python train.py --d_expert=576 --activation="relu" --tie_embeddings=false --grad_clip=2.0 --train_tokens=1120000000
Below are experts of layer 5 (counted from 0) of a mixture-of-experts language model. Rows are named router (the router's row for the expert), up (a neuron's input weights, with its number), down (a neuron's output weights, with its number) and show model dimensions 288-335. Each number is 128 + 24 x the weight over its row's rms, rounded and kept within 0 to 255. Numbers have three digits each.
After each expert's rows: "raises" lists some tokens whose logits its average output raises strongly, later layers aside; "mostly gets" lists some tokens that are sent to it at least half of the time. This comes from a sample of Wikipedia text that the model never trained on.

# expert 23
router:151131139089114113125111145126119117112144125096168126122084117109082117131120109160138166093112102164129124163172118141166153092122110120114124
up0:163125097127143168098155131116138122165096135127161113127118129169180119151108111109139104135100117143115143119134157103092122086116117160092089
down0:115130104123079127169090155119129149145117083117080136152133146122115125140145135133158132164118137129157125130092144127158143133137096141117174
up1:142129140162120133130133140127129130109111179104133067147142166091136118105124158163132126145183157132134144143121100122089094151160131129166097
down1:139113109135127186145164126104118124131113098111147156106143138129096127115115162151129096107140139202138095119100149098166165131123151186104091
up2:116119129140123110153161156165120132094132105113114157168113121107110129122120114158127120136168116140105132107134120120119095150162105114186159
down2:153147098135140144168132138124130110180134157134134090104119147131144121157128109132145119115159156139165129150141137133083197118130116122158066
up3:133188095145175113131135203154137086184121112157142157179157164136121120132144165178135143082160116173131111120171141108096127159103107104121136
down3:140155148098124116090123145120159112141148145125064154109122165151167134168087116164098097138165158150098140134142112145142127129138152119116103
up4:109112127125130119092150156184094140091110119146136114128167108099090165105105131128170123151163125131142156101104093143138080174146130146138139
down4:147146113156125172084137105068117110150169174110135128120118143133112134116078099132127149111154114139102102156124141146112122141113093116128096
up5:124100083124188160147139128143120132087133116117139104106155154146113124076117132139119158112136119163125146118162100160164131106116145144105153
down5:116143143144121107094115133107120132160105065147134149152069099126155134162138123136135111148124138139120105073110125099181134121113153123097142
up6:143064132127090122117113128116104132168126105110123129147116098110140106163121124180079160125138148122134106121142114141117130132150121097110122
down6:096124146109122105155113121089125151129169103155147139142118118143163135134148125121112128160096150093119106130136103106122080126095109123141092
up7:094184141128070117118135130132157095146103146112164148140167149163109135111105107122147166127134108134163126112117137131098072140135145112122115
down7:124112123116114122122138135141133132138155097142129182151150156109131165104094153154107143185149145135075154104116143172119126143118169118099116
up8:151091119152121120143159121150126162141140110147177112064127137121144138108135111155129121109102141125134113094089183111186178176138123110116090
down8:153142175093168102136184125138104145130128126152112126104124125125141100207154161119087098135114134070110168091129146148136145120097143149132119
up9:099106147137127192113146113125106081150142123123114118149144152104078117166117146079115119104150159164150113156106120107092118158117117134158154
down9:145123144130139136175104141139137111111132103136117122143136104143127137108135150152121166160139142112146096140149133183105114146108120135132125
up10:155144117113111148112085149094114123064103117167153119102125119124122139091141059093092099133086124144130116121127118137097124156105132155147155
down10:084109133102108123147147148077175141116100156107092102161156087160120141120116136146126113142121154094115089119095101169151124143142135116154122
up11:138090103114089118145117154149154147127138163117132136087139175116113124157143139087155102134165125147122115107158138142147113107151104152111155
down11:131126113125143126153142051141093144158133132147120147079120121117143151096078069132119129082132131127094119165108108128129076140143168116134106
up12:157140079126104120157122113135124153167132135065099132150156125135123124115167142085123148109132106114086160178107178190137140129081096129112119
down12:161099184104087135100108150110156099150124097142106166141145115107118172136096115144122113158120144149107100132143115114134109128116126165143134
up13:162138149120116109125120151152166099109133118139148141138135113121122149134103115127127115121120155097127140178110134109133157101120120148139131
down13:126098130135157124163148128104152140156145132131118152148104101112161119138108117148154149145112110101130106128117139120125127106142139094097112
up14:135120099158123119145106104144126149149105098122149129113112126187080170124166097140152133138112127147125115084098096134112092117111132169105117
down14:150112113122148116126099128133093149135128117150163136123110120121144150125099119135153167111104138134118122146134110145130136176146128120173127
up15:135120145133151161138097114113114122107079117154094135129095142134116120125089083128146152093131153167130140130121172167160086130177132121123090
down15:139186159113127127136095161104127152081094142085166190134135144113103118082141149107139140146149126157147110135127130107100159162131104072125140
up16:131111153104160155119145144125132141105153112139146127148148122098138093135097148113078142096141119153137147137149152123128130121146104133114099
down16:091112131137129142145152116132135091142107129103085153113125141140105133111095150141115137173145149114139128117159097109146144122126123147117104
up17:140133112161102134124134085078127152125082145114119101142126191111106105150111128113128121127155139159136132104109114130138144166116145177128087
down17:108145111091083126119140113149117164134135122097156162121121145121132136097113146073137093080158136088183141180118083143161134110108104104115122
up18:138174133142115116100119151131106157128132132123136145108119100101117177134131136096107115147116124099116187141135142132156107141172131114127120
down18:094133155099146121155131127083121146155155130136138111114159118103115111120133101124134080129150117162143160152136150115133120145108174127141108
up19:112128169152134121127095142124151088126131178145093144104110161159121101106156117137159138133161127114099133118137147149133104129126098142122111
down19:178123121108143075163141087115123106113126113115121108128152164089146143103122143117139177129084118133138157080085157139161121135113120117116158
raises: "-", "\n", "=", "|", " named"
mostly gets: " Arthropoda", " chronology", " Royal", " Beach", " You", " Guide"

# expert 27
router:119149162095165128109111138118073113126108119129140120081135141071081162108116145130106133109104124156088132124173104119148147095156131153158130
up0:127089102118141170167113122147098123139102167132131131077099120156138128067116104166084130161093153110149169122146109132116161164129124153116116
down0:137119136129101110120162109126116095130129133088172097131118133093116130128108126095187091072147146109097142133110126159114121100101144169097146
up1:113117108143082168144189162118153147164082107142097176127143093133128160124169121140122073111150097111158158115169093145129150149116090107135138
down1:132132151125128135121058098146085121120085113139114136103118146081148105173132136175133128116098159120117129141116107143106153120130106077108170
up2:124122154102133123123123131170135155087120130159127133138083107088152136151143150169197063144112114076151157114120148151073177126101129153102110
down2:163115138111152155164145139125137181143150120097169085129152124126133157115125089105104144119110133144160107139119097152135113128173176155112104
up3:098105139107113135109101144134091144109102113107180138187115136125099151164077128148098100106149175102132139105137150131099137124109125149125133
down3:146103157162107149102148082144138092145132124098133126125134175119135155116155140093140123096116167094119124155165147111088124130148120062129133
up4:151147138122099153093101078120137127119151131135137108150155126144122138125162087108148127130168112115122115173164177097098166106123119142138125
down4:129106140132117123150123168188113146116133088116083119140141123144118084156168098133125127162129081122102115087115111108112155093146119079123111
up5:132140122127112157129110104162127101157131122151104153093127116128140144131117148124117082123117186092153122143125127116123150157151108144124138
down5:150124144121073164135115141097121126131128143115136140108160140110096145143143149100135167121148126106132143154133116148116141148178156138153147
up6:145129101113125136084077151159139138147128147119103134127117123096142121112087127117108119153130113137099096129097117135131121136083083108139103
down6:118165126133155108092126126103096119155133127153167158092140115145116132153148131114095134115112151102152115126109130122140085152104139118151129
up7:117097167124125153128108145098082125168105117106126125141181127109122079178159134122123122108152150117098131075149111098142151136146149181093126
down7:221134094138142166179113115105127116146136090118127107139096069137128137130172104139127102117081127122129147131155123133172118126147161137069114
up8:109130107136158123149106130104155180136089158105123124118172086148106124082110091141102153125115092122158116119156136140139120139153116115126130
down8:147131150144135163169139105100149147103125088118131139110115127112087121173113112156148118141162115103117083137133128124167127173164137128145114
up9:090116183121120126131117122136137113160112115120115154096157123123140123135123108153167144133103110123086136126134105095104132106129134131125117
down9:178140135152120115149160169109114141110127141114131119125139120129115163133113154118146160114134114092072157127149203145096104148126099113130080
up10:154152185093129101173091131151113087127160155172120093144149129168127112083115122122096093162129110101112137097098109122137165131114126102071140
down10:173135130126133180113151123130118108123131067159114104129135141087142142118112133144127120109121109121171135120123164098117099139127114159120100
up11:060147092112121137149121108103064135139112092126108124122148114142101102118132135121119141140109184120150134125169153148131140124136127137098171
down11:181102133143151105119089149119122129162107162115133131094138133120120126163076144134169104114140173114129111152119142141108134108137090119143115
up12:115159111169143153126149059123108070121147107118150114126143158138136152098116140147166148095146098173144112117113129066143185156140124152149086
down12:115122109097085103097155124133132144129152099109136105145151103164151111155132119137152096152092149172147108078142148156149118141134096105138119
up13:173147128116186092102158108101149111122136132118115097112135147141090122135123141155121106127119119139086149141156156155120133165150146076144110
down13:118134128133171163125105092141113129130137119142117146180081113124161091125132154145124140129101120175141098111121137175099098154131153122123154
up14:138117139113135100140156086159132079119172108121137084065163080109116134105103133118133128099139119135128165130167141134164109120179143113112131
down14:059111114139139114123142131140102121167087119129129158117122136109108184144159100144101138152165094113135142126136147105139156148108150141117121
up15:141129127098165100144134133126113136121089119109111109114129127125162105113124168092118111154119103101145117111141126139134111121099108131135137
down15:145128072135146131158148091142131122152170153157126159118137137136111119111122126161122114127139129139106129082142109115121137131169135118121173
up16:145154164089149124107097096172144147108176136152129145120090164117145154115157141148105158136121145144118078103117135180150122091108140159129155
down16:168106117111115140164145146134137131142111138105131089125129138153121148120126115130132125151117132140068151145152137120130161127133091089115129
up17:149166129140079178110103131137103129116099127126135116134151132142091178162136097122090125151138147165111104187124161099150179116142126125160137
down17:158122138134155125144155122111092117115133164118148159139114145170142129113105110118115183093132148119095150106100129183154113170113166088166144
up18:141141123092131163151114130105139150156132153194119149126103101135131197121071104165134144107138182102112156155122109123135132132116131125164117
down18:137177118119130088125128100138145143142129124133145158151130183120146123116172162122178085142137098135147104126108132173131124098155148140080165
up19:113109130113142163149154172151150171119142148145127126137150135156126162113140095171113142120123128155105126158103096161122130125107131132110153
down19:104082152187145139096116148144119119181147189107128142110133155168129105146132152120143108114094111104121111129118134129154116127118171122118118
raises: "ester", " direction", "ia"
mostly gets: " that", " which", " this", " This", " same", " these"

# expert 2
router:136137106101137156080122180150100092133110157096110123129126127121096106101147141148160111142113106099093133145155108145158129132152156139126129
up0:135103147152140130111119155113136115090156166136145153106091098102094106133162136135071164114121096141175096129165108110101126092123138106181159
down0:088128083111119130126170147153132127141122137107101158149081141141106174144102123078161118114137156126146129124111147144109121167123134143161083
up1:172142104105133095144148127148098128159151109110140134136108133106116109140112154145120117118111065136129150139140162132124129145156170122116126
down1:143033152159123131120125126127167148125109112111110106169092141137142125124123130148130166126135152140083108111126121125069143117160103149124173
up2:172145125087111101162101112144150115160149122139162151108084129139127119113130169138112118110083138141151088124162138108161120135123156141165143
down2:097109151088122135082137142114131123126086122149134157148108161112112106143116145137119145126117131094135133129120132185101104162110068142119070
up3:113115136149130123168138168122100131122119137095130117126182169111132142172170109139128115155131128157152122096107142140122169147184098129146115
down3:126108128112148077075162115084134124147114137121125100162158102167107143168142065124085140094139151127144118127117128107128136128121122103145122
up4:096103109134104113127086144166117138131157157112133072147123116111131110083069112119135105116157111154108120100100116143161105112131099108153160
down4:105137124099118149114145157127115126095145095137139116134109149128104118169112149126158134114129123111164121127103097137161160161136139068096139
up5:123134141150109141132128107089141182146163122125120115130126132141137107094140097150130132153133119131105134179124116117155156127109149154159139
down5:149094138127120096158128125130159136099167109110140116139178168130149141161156131091145115063131152108166135168135102120154112147103152062086152
up6:097073150120146147066095117156129112134149150127118136102137107154113107137119160088148133133130148108064137110147114131193159148122155135177169
down6:103160150105113138084144128132140123152079177053142138109158130179129128070164094114120154142173118158148117144097108117095121137164117119095102
up7:167116131105165122110109135147105138129176116101127118078122117095137164111141127146113112124133121145108137152132106118186129106147115155146168
down7:126147145162131108127115112133127140120123107142139169130157138072143144120091141162128135111089092129120074121171153165141088125140120169114161
up8:129107105058133132079141136117163165072124133150127102121143128140097083117165134133163121103104122128125153165127131137102126098152114134064108
down8:111130153119101076111109120139192142154126162135090164179096143108155149141109114139136125126116132134111103116118139127157145104109122114125095
up9:089123118127130114106086077071107145128121113134124142106133132109107091145119099126172165107137158154096122129152156107130092155123152137106104
down9:091123086133117154149152096115132131171133131117145110152073112151110138132137113111118130165131123126144097166152129090110144119078148158105146
up10:156142123102133131109107113161118122106140136149116132096154149137118149141117149136138176139111155104119105164141118080140140121137145160129146
down10:180110133094157151124143160111126176045145130149172108080107138144157118161167129142097128130139114121119111122100121144115097116097111102122145
up11:120115105137136146137122098153100086122136133114099066121145115117153139083134120124151129184135088127135137137096165156106152154150186127142164
down11:129088149147133106139142148091123147146094101111111148111109122119134116127123095145170130157136135150097163101122142127112123100126088146123132
up12:114141193122123155115135136125145144135115080114147081136094116078124085124178102110126155129109139116148130107130117154099125149126118140090119
down12:141133095145152143137159083152128117147154142145113129113122120101107127148082071098098171161135108157112157138123128132116163122140134139131164
up13:105112126165155114102114152114087173149135095155146143095114124141088135139149067093152126134113136125134089153103113155142095112099094125134100
down13:148144136106103175124119149136129124105090170117134078091171161136123148113107122151113127133145119146112150122130147135144113113164123099155120
up14:057079118157122149132109085114109126088129140102093139127110119113126121114116127143116134106148161122081148160088134125119102091098123142119149
down14:149125163146160144125123137137142136110159103113114145110191153154118131096167131136131115114074133125162142132118127157140121147102149105151189
up15:118116169148169145176116140111127112138061107098130137122147169104148107143118107158103149148128124100124101130137159128100145129154144121086159
down15:136121143107127083066132142139140175150159123105115102059146131122152130083086141155090112128103153152163097119157144135135127146114141173126112
up16:143149146151124130152155114094171148102101166128180097097126119104120099140136121138100107142133140123114098126152108093147155148112139111117092
down16:148111100107091124126149141154114114175160120116177121141113101130142171156162113131112145134109122145123116104131129138105086129146145099124107
up17:108158085127163139152137117130115136124060123099142189138122095084104123126120141134103139119104103102123099161095144154112139148132142133162146
down17:145080114114117134119176121128142112152167156134119136116103117155115137134110146101162163155181095136110104166151118131155097141144159140139131
up18:161126110092125097106174111134133175142128135140108124130114139125104138115056117090118172147142105142132095132119075121123138123160159095163157
down18:131172141148126160128147133110143118089167132108144122132146106115159154156126101151139118136159131176132110140140137130136119130114148175027164
up19:082071121088113147130117152171119090147117104103111162115105126088142153155110100132121165121105153151133124154119110119135145102121123091152153
down19:146105111127135155179113158148140095133146132104151070104103120130134128143119134123113090156130140086091125070131137155135110142077090144097144
raises: "ung", "am", "air"
mostly gets: " d", " ex", " s", " sl", " cr", " j"

# expert 26
router:079107136110134165094129152114150109137122176152117127142148084127121138088143176139125172120110115148154119128124135162174178124104129145157138
up0:159158125139119097161154143130140131118108137123146089161122162121165130096119137155170157121118131154127095111119123113110135164115119148147121
down0:151101106137107087133080120157122156121078119098089080175125163142117127102116126123129112101124134108146143104116097105146162137130151105191117
up1:157185087127111135106132145135149130144106113112092163132155131106149058110120133108117165119150158154131112099143112107105142091096151103146156
down1:123099150125156135132143108132149115099106140097122060128135135126099167139124107103102139161110100090148154143115118144149128152141192136132124
up2:095152122132155143085176104115090136108124169117144103147129136183098120144121178130138141151129115163155141118132124145173149119126138120111101
down2:141096163146098107125144112138157122115127127085150150093136137075073159127141108129117132127136088157130093130177176110115133112150139130157143
up3:122137145115162128141123146157106147132167157145149163145152119115091110154108136109112162177122107113140147100125134085118139136154167162149190
down3:128123105154132182137152130092138141098130127125139122170115095102158132164177123148105143133117106098116083129137095179148091114137116148144137
up4:108135106130153124131131151114113132088125098124159159156150172092086097106143130139134105145127161117121129124102139163117123116162155104165105
down4:184154118097110131154133154128147124136138139152126106123128136178187114165143113148118148128144128125108099168148106109136157155098119137129110
up5:139158133085124105081125112137080186095114103089153132124155143153179124115122136112122175125166096104169106157116119163119143118100146085106114
down5:099125120123090147120136165143152145121173131119113132149105117122081147109135086164138123155143123094103142095102155150191139139101160122127111
up6:134140126138116147119157144064153115108104120141095128128128096139084155144082132136097102135142108110140121086111168130105067151126117098119197
down6:092133167111169188110085079143147081103119107171111082092141141158135144107150156117176126119147167128120173153100150111152140144156117127111134
up7:127068110110123141099124143142123102205113130144132166189154114113147149114159137117138147122103119123103127137122106115084114077109096131143122
down7:123166118115112107145101139053144149150118178145116141131138152141091161181121119160109113096194129151144118127144139155140109128143121154112136
up8:151116166112128114126182133120114132094125123156105091158153140122109115115147123165085105130095155110156139145117093124091131171119141095135132
down8:122163094147108124128138084107135128108109107117143178130137166152119155117096150088120115074126117161119068125144144189110184144159128102125092
up9:108127088136140136131171130091114152108134133155149144116137154102093118142133108104123125121144138126103146191122095097104123112116101139133168
down9:100120155121150135087098139176088112140087110097119131135145165161089116091172106142145099145149113157142118192135166165122071143131138146114156
up10:114117130124128162146138124137137085138119111104100114138164053101147157129094089164132150171081133108130180174133147138133137157134104164146127
down10:117144111156134158152154126124151130128106127125123110102118117147130138143124132120142167089102142084142132156090127104112167138140058116056123
up11:097132108160121095139092106078121108135085078143089108120153132136067091117123132085091152088123134144166128111108107147138112100136115133112172
down11:131157090137136144173107151099143154112135105111161122139101137106139143144105107128109152124163115108128139162120109135114122115160119170119146
up12:144100122113126098172108139109136130096121117164113107194140111134158160100119102139127083132148076162161127114073104131152123121161140110119125
down12:153145103093133110131111109132185125123120167103101093106165100106101097095134135107108112131118136128170121176173072104113100171122148129138114
up13:160133123137148145127129149119116081145177099131149150119129121152152140122159143154166117147148120129115117115125134090105122161155104163131128
down13:142154121138123117121135127096140103109145137149141124088118145085162145145151086126126141113119132131136125124088121123165119143127115115151136
up14:171102173099143120130078166119122153153090129145120112099098124141104115167125187128166113115067124104145154125165134121148152101139138131131143
down14:104154127127109116101149119136143143099115148093145153157100151142129139126082111147098110147111134086121118149121120167131138099121120162141126
up15:133134083141085141169127104142155124185168117118142124086086126125156146169126107138123133128139132133096133118161129156150169161097134125136159
down15:144167122125169109115149098146093114124087135116110116142115137111098100147210124096106136056074103116109125119134110092101155104130134112072150
up16:142130153127083141124144131157103147122107123115155178164171128159183150116132134130130147129107134077122127111162135152150123164094161121108154
down16:162127100100106140139107125133169103149146128142130102121114115161130127165083150120101118119113130115126100133137121079131137150161142177160124
up17:098183131134129136068142080159102117127134134141153095169135145142153143093129130142125124148171150120166131110111115105087093110122107144109124
down17:121076132153140097110119137149123123095139173100101164129103128141075124150137158126142096145160111118109187146202166123154138118137079148168154
up18:125128107139107122122170156087140103095158190080094138150151082148104133115148148184157136145116138121133092114107164141113145122107142120165115
down18:074094131134202115110117121134106113085075109144152140152101137126136098090121108152102131146079105135098146110099132101131138110121101117122084
up19:118127112150130132122096141114156160124153162135175129152139097104115150121120153120139122110081117130133136156175146169166090122117119133151184
down19:121119132113140106144117102129116164142127116131134171123099121107157148112180102106113135149135173160090111096114165106108133145077143143138130
raises: "\n", "In", "The", "During", "==", "According"
mostly gets: " she", " he", " they", " He", " They", "He"

# expert 14
router:102117102140141139084124193151093105103140146085112148131092108123088120144153131146131134104159137165145126156124113161119186156117135117153101
up0:139124125105102062128106123132121091124089082156128160149147171101171072079181097133113120091107139139100104092147119125146167112111136140083093
down0:106136158127081190135164137112132117129114129127142106139141107148111139142066124113092115152122135101112164159126137136108134114100144160154170
up1:146145104110110143128165092154164135092121127107152096139147129155104095158109113172126147130124115117131103078120119137119140143151050115121112
down1:065138139167105131148168153156158084156170169132101095096113122117121163112108119086106106144154161187126189140136169184147133100169141123092125
up2:152142136118164142122074079082113061139116175152146126128121109113119147182168137080075107129152147142134118149132150133156089114152109163108110
down2:127156157079116134134142118130102111175094124150158110109125159108159096124089172135140116109122113092153108129101112151115118114166162138135120
up3:136134110146066114078153123136149159140127116165130165136128119171110085114084124115150120141091164099072100126125128162144132129179139093095084
down3:167106163112145125091122152124132072109170112136137099110119128116097091165120122191153137105163119142149103119139135105111140118133143163131122
up4:164126130135114150149162106130136112134125154136160116119081082095194114121132152101124155133147106126099125170127125067098170101117134111108136
down4:081096132129161123145146131123124158131171109088121133134115117116104117122077130135120133196174115098104144102131141129112140121169162111172151
up5:121168155088149074155107111126069125099143136180132106133125178091111126120136142057114146136065109122137139159147112112100139112162118132124146
down5:132130122144133119137135130125122134142167092110140118125137102125129126127134125147143107140158128138108123146132133070140190119112132114110157
up6:137152128125148133141108117125162174117104149112108134140131136107097136148124079121123142085100193163161128129130129111162152139183126127134100
down6:124103107157119144146145148110104118092099168120127119090127116164134161141110133102141121121112115169165118144102117123120093143113159134158124
up7:122154119107138117101104151197110109126132121162129130131134079150110135137140128118087106115128128125117095129127140137142119109074163125111136
down7:142111101136136116115163125137124117123108126120102121133129137094162095153162120084123163111054125147123116100161164154092139085099112114095114
up8:139116101133150144104103126153128129115161140100158124138158092183095131096184140130122124149138119107134134122114114162121100123133157152150146
down8:126150122129142158150136129134099131154136139100139160114111111140099120124107121115115124097153100120129098116111125103123141101137101138125132
up9:141094126139136074113154159121145141146146143114119168161102119146086107131141090155119134164118118121127111106116135131142101115110129155109125
down9:120130086155102130139119125135123110144116078127153073102138108125115169114125094136084081107150126111132141143149125147114164113214108122108107
up10:149150086095093120094081112146136126141158126122101139141143136071171176106159148110150101140115154115106135167170099158116138094134124152135142
down10:118110162153106128158163127111098113147127093128142105134101153118151132105132130136098105145141131096121122197155124156159133119132147110140144
up11:161098098157139134146140110104137114116135124134171105114129109154172137153127107142121126200164139134087120142115110121137141108111102116119127
down11:109150130134094142095093146140130131129158121087067193128172117159121117139109112130145158111132118128164164123148091110099151100130130086134131
up12:090146184118145131185160137124141131117200163135105110103097115165149144099131117105125134113081100128094120131105086147134117093136123127151144
down12:137109091140113102096121147106123138144117092076135137106134147152127110090135142143107110133157154127168104144152135169119135123113116137157099
up13:105087112114137132136176176095173112136116111142085097158109103118105131127127114120107147136106123134088126096106091114093148083100112097150093
down13:082158177084073141135138188166105124142108134135125142107142127068119123152171119147108047104117101122144139114122156106112153144143133133114135
up14:126067123145150094152077117130086133149111127096106107141110128090169170139154143156130167131174135153130160158079193140102113124084097143183167
down14:142164109111109171131149135148132153149153120130105103104144151169117100130173102104085185112123104113152120127150118085139155111126170108115106
up15:153108129112145121090115112128177115162128132102127180104121090175128143121133119151076125147199104130104120135081116110103196105131146108132155
down15:168137143092129181125114142118137121155129148077172102140126112107153118115080144124133121148141124174116098117126108049126139110138125127132123
up16:086102061113144095128140119109118183140138101109133131129144102107131115067172138142113140114105123181093178161169112120099068137106153092109159
down16:108138139125114150141104152162133146120098119115172155132140155137117148120160067130129119136128147106154092124117120124153154131117090144151093
up17:120087131174094187131089137085124133129081124131117130138093137140071136139124146101131098138117110152154103156079147122138100147137125171153131
down17:136172131147118115129127147121114125145138096140135153121096107106145095153127120117137143115149159130123190104130103132156130094117126097137186
up18:157138141091167141128133111101110115118118152136144136146172092137176144124135141124144183125130134113135122161149168166209075175085137126093184
down18:114169123095143087125142128128148139134117152126054114141121128101113102112168144142161180106135160118152142106155129138123119113120125158115145
up19:146144116136126100097159101139119116178101099131147122153138105130130136110110126146142118138119166138157099120115122140167122145081136141129181
down19:128092094098127164110113127165129154141136133109119136086134141102119131155160156067083149100108122114157138154136128146108132137155148104087089
raises: "right", "t", "first", "se", "w", "f"
mostly gets: " \"", " (", "(", " '", " [", " un"

# expert 8
router:156129132159146134121156154132123132152121146142128145111106115108121138103123149142097155118149115130120156128168098122137141141092149143122177
up0:121156090095140121105071093115133115095137181131080108134109099100148109134146119158108137125138084128107119100135129151124131161129138138090139
down0:170114160150167103109160119162084120129108159097099115104103149105140142089143151108110113134122133140069143130153103185151115114088135126116136
up1:127101131082145164128107098137133142117113067106134090164111131119156101137134126152150109118129130116152099137138126131096132149138109127144144
down1:124157092115100113110141137133113096151087085128143111110143117129122121122142141112116155144144150090128144081147143106099169102116138104184159
up2:114133125088117127113141164124078113102138143154104131138093125120139154135122087139154111092185122137089103121115131124168109124115167123130104
down2:112136132181118105122143165132093127183117136085109137134140127154124113139160132082097123115134157123124093127147150132122140163145135174112119
up3:125145142114113157115104168104147168141127137100136144108127118132064154113114121123101099125118171108119167116150114110138139169155165157144120
down3:115142154120107100143137081140122161158177149121129142167125123109133117131116122116094131144115165123112114137131105107133112100122083106168146
up4:151160139128140088090124140179123072131124147160178093124068125123079136103130096100145147108148128116124163114108093157119146125117132154117117
down4:134129138133156137161119139170100160100132164100167154131117130176125092087164073119120138118117138166118114150157166135104106186126148091149112
up5:123089104163135108088115146132150117158127150141129109140156118184126145130108114135147146165148151112140139153148156137171179132112138180138095
down5:153158076151122147097098123102118090104050137162117121139140084123135107090135139103138129118124115129120149147162122106159099116135155133111126
up6:111160139166119136111088175103117124123115133092145126177172088113133140143087180109145170096139154102141097085140150134099095175122129128162124
down6:160101134109121173125115118095127144098161081189101098130144119121100135128105144091144122103089084130155118147101142147149097126137145122094134
up7:106124134151119152121148122126162132133129143120133155125088088119174140135115146119119162160122088138132127100120080121133120143111137149125079
down7:112076104082070097161114158112101160147138142174168092075131094148123137101121161111098134114112137140124134147081171131108127108076132142122156
up8:118106173135127101127157142170132065139147136141148103100122143138085124105134080119148141120114124115099119154165114120122175117150089131095086
down8:106114080133117119182097153134146123121135134078143153150140085140107125136111148124099130141152077107103140129137152169098161133146131077100106
up9:117144112165152135110127121142126116126112153126159099092133161124084165147119088155172138124063141128111166107134137161127142149125090119125113
down9:118142092109133146174125136100146109157153096161094132139127108155118145114041176154148113146151081132153147141153113143163112108146106078128107
up10:140099090116110168192087112132126128111147118155154115132166099107158120067108163131126124157105120110122147141128133149112167111086109115142145
down10:097141121093160075133122139113163112098124108119151147144123144123106138146132052118182128122153114144158141117143095147169126147173152122106145
up11:126097141116095161138118089151088103159157117140143164138165142113094134087111097159145127146134115150115146127107177171137143131132108111135127
down11:095123160128163141133135136126095116144105127150091093138132183132140134150047115130137106072129121110142125137133132126130137144106155112121122
up12:115131140122108155129137114173102141099097140120103119153137130151101124094170157145148137128128126097139135129189127171158135120130141116130155
down12:130146119160176120108143156092137155124114095176095166140172144124150132125117163106097155098123092124111141140104127106154081119124129110144130
up13:134121121112098120111120163118125118116139148139135120135105165111124147124116126098106134108127138139125136156056186149106153099097107126138130
down13:121172119114126167168137131155183136155110071055167106139124171110113146119119098146121133145062141136091096116127074149110133108114153095133086
up14:099097139098119101089137150176101125092190113116148147174105128148118091124147121113106137118077099125131086118182113173125125128132123142118135
down14:136150139101176135143114142149154113093157096153114119089108072079119134123132171134119153135139142150109148114103175096152095152113149118118126
up15:130113131134095126119136110181123109164156136102102145154106115114161120109141133116143156092170127148149148180092147110134099145091107155162121
down15:179111125136134148135141130099135129121113151146128113169115122107088124163127105114123135111078126153143121149094139097141123144130141154139128
up16:112133165173155145138143120062155116149088102138104144127096083132142083107159103158132126112103145095092142117139149099148100129111105164139124
down16:174186120145094107125142203082127127142143135143145097112139071150149171112148122152141110145122112150114116155077130142152155154155164136100155
up17:091146093163103100114102121154077147145136133134123148136090132137146119122116122113115128154108093153154102140179177154146102115113110130105158
down17:100143115112105162101125121125136180115121130072124126123116157102114138132177117091136109129149111104097140126180070137136090124151116119124112
up18:137135103183156122126113122086092159157126139104139098179145133132110129081150131183115117135125120120124127144147120146130136161106123070154158
down18:181130129139114111120134108152129117104071117131116158137092116154124139090106111129105114112122094120118173135129172157103131093106124138174168
up19:122107146151174115110128125105175125066116120166160136181086138129130128111112130158172137153110129138120111145062150107160170166141164140132122
down19:116112157130122127160103104105108161173141104113148146123091153113158072133141108130161141123092156132146150177161125139139115158112130123142105
raises: ").", "action", ")", "ane", "air"
mostly gets: " ft", "Gls", "sq", " lb", " mm", "km"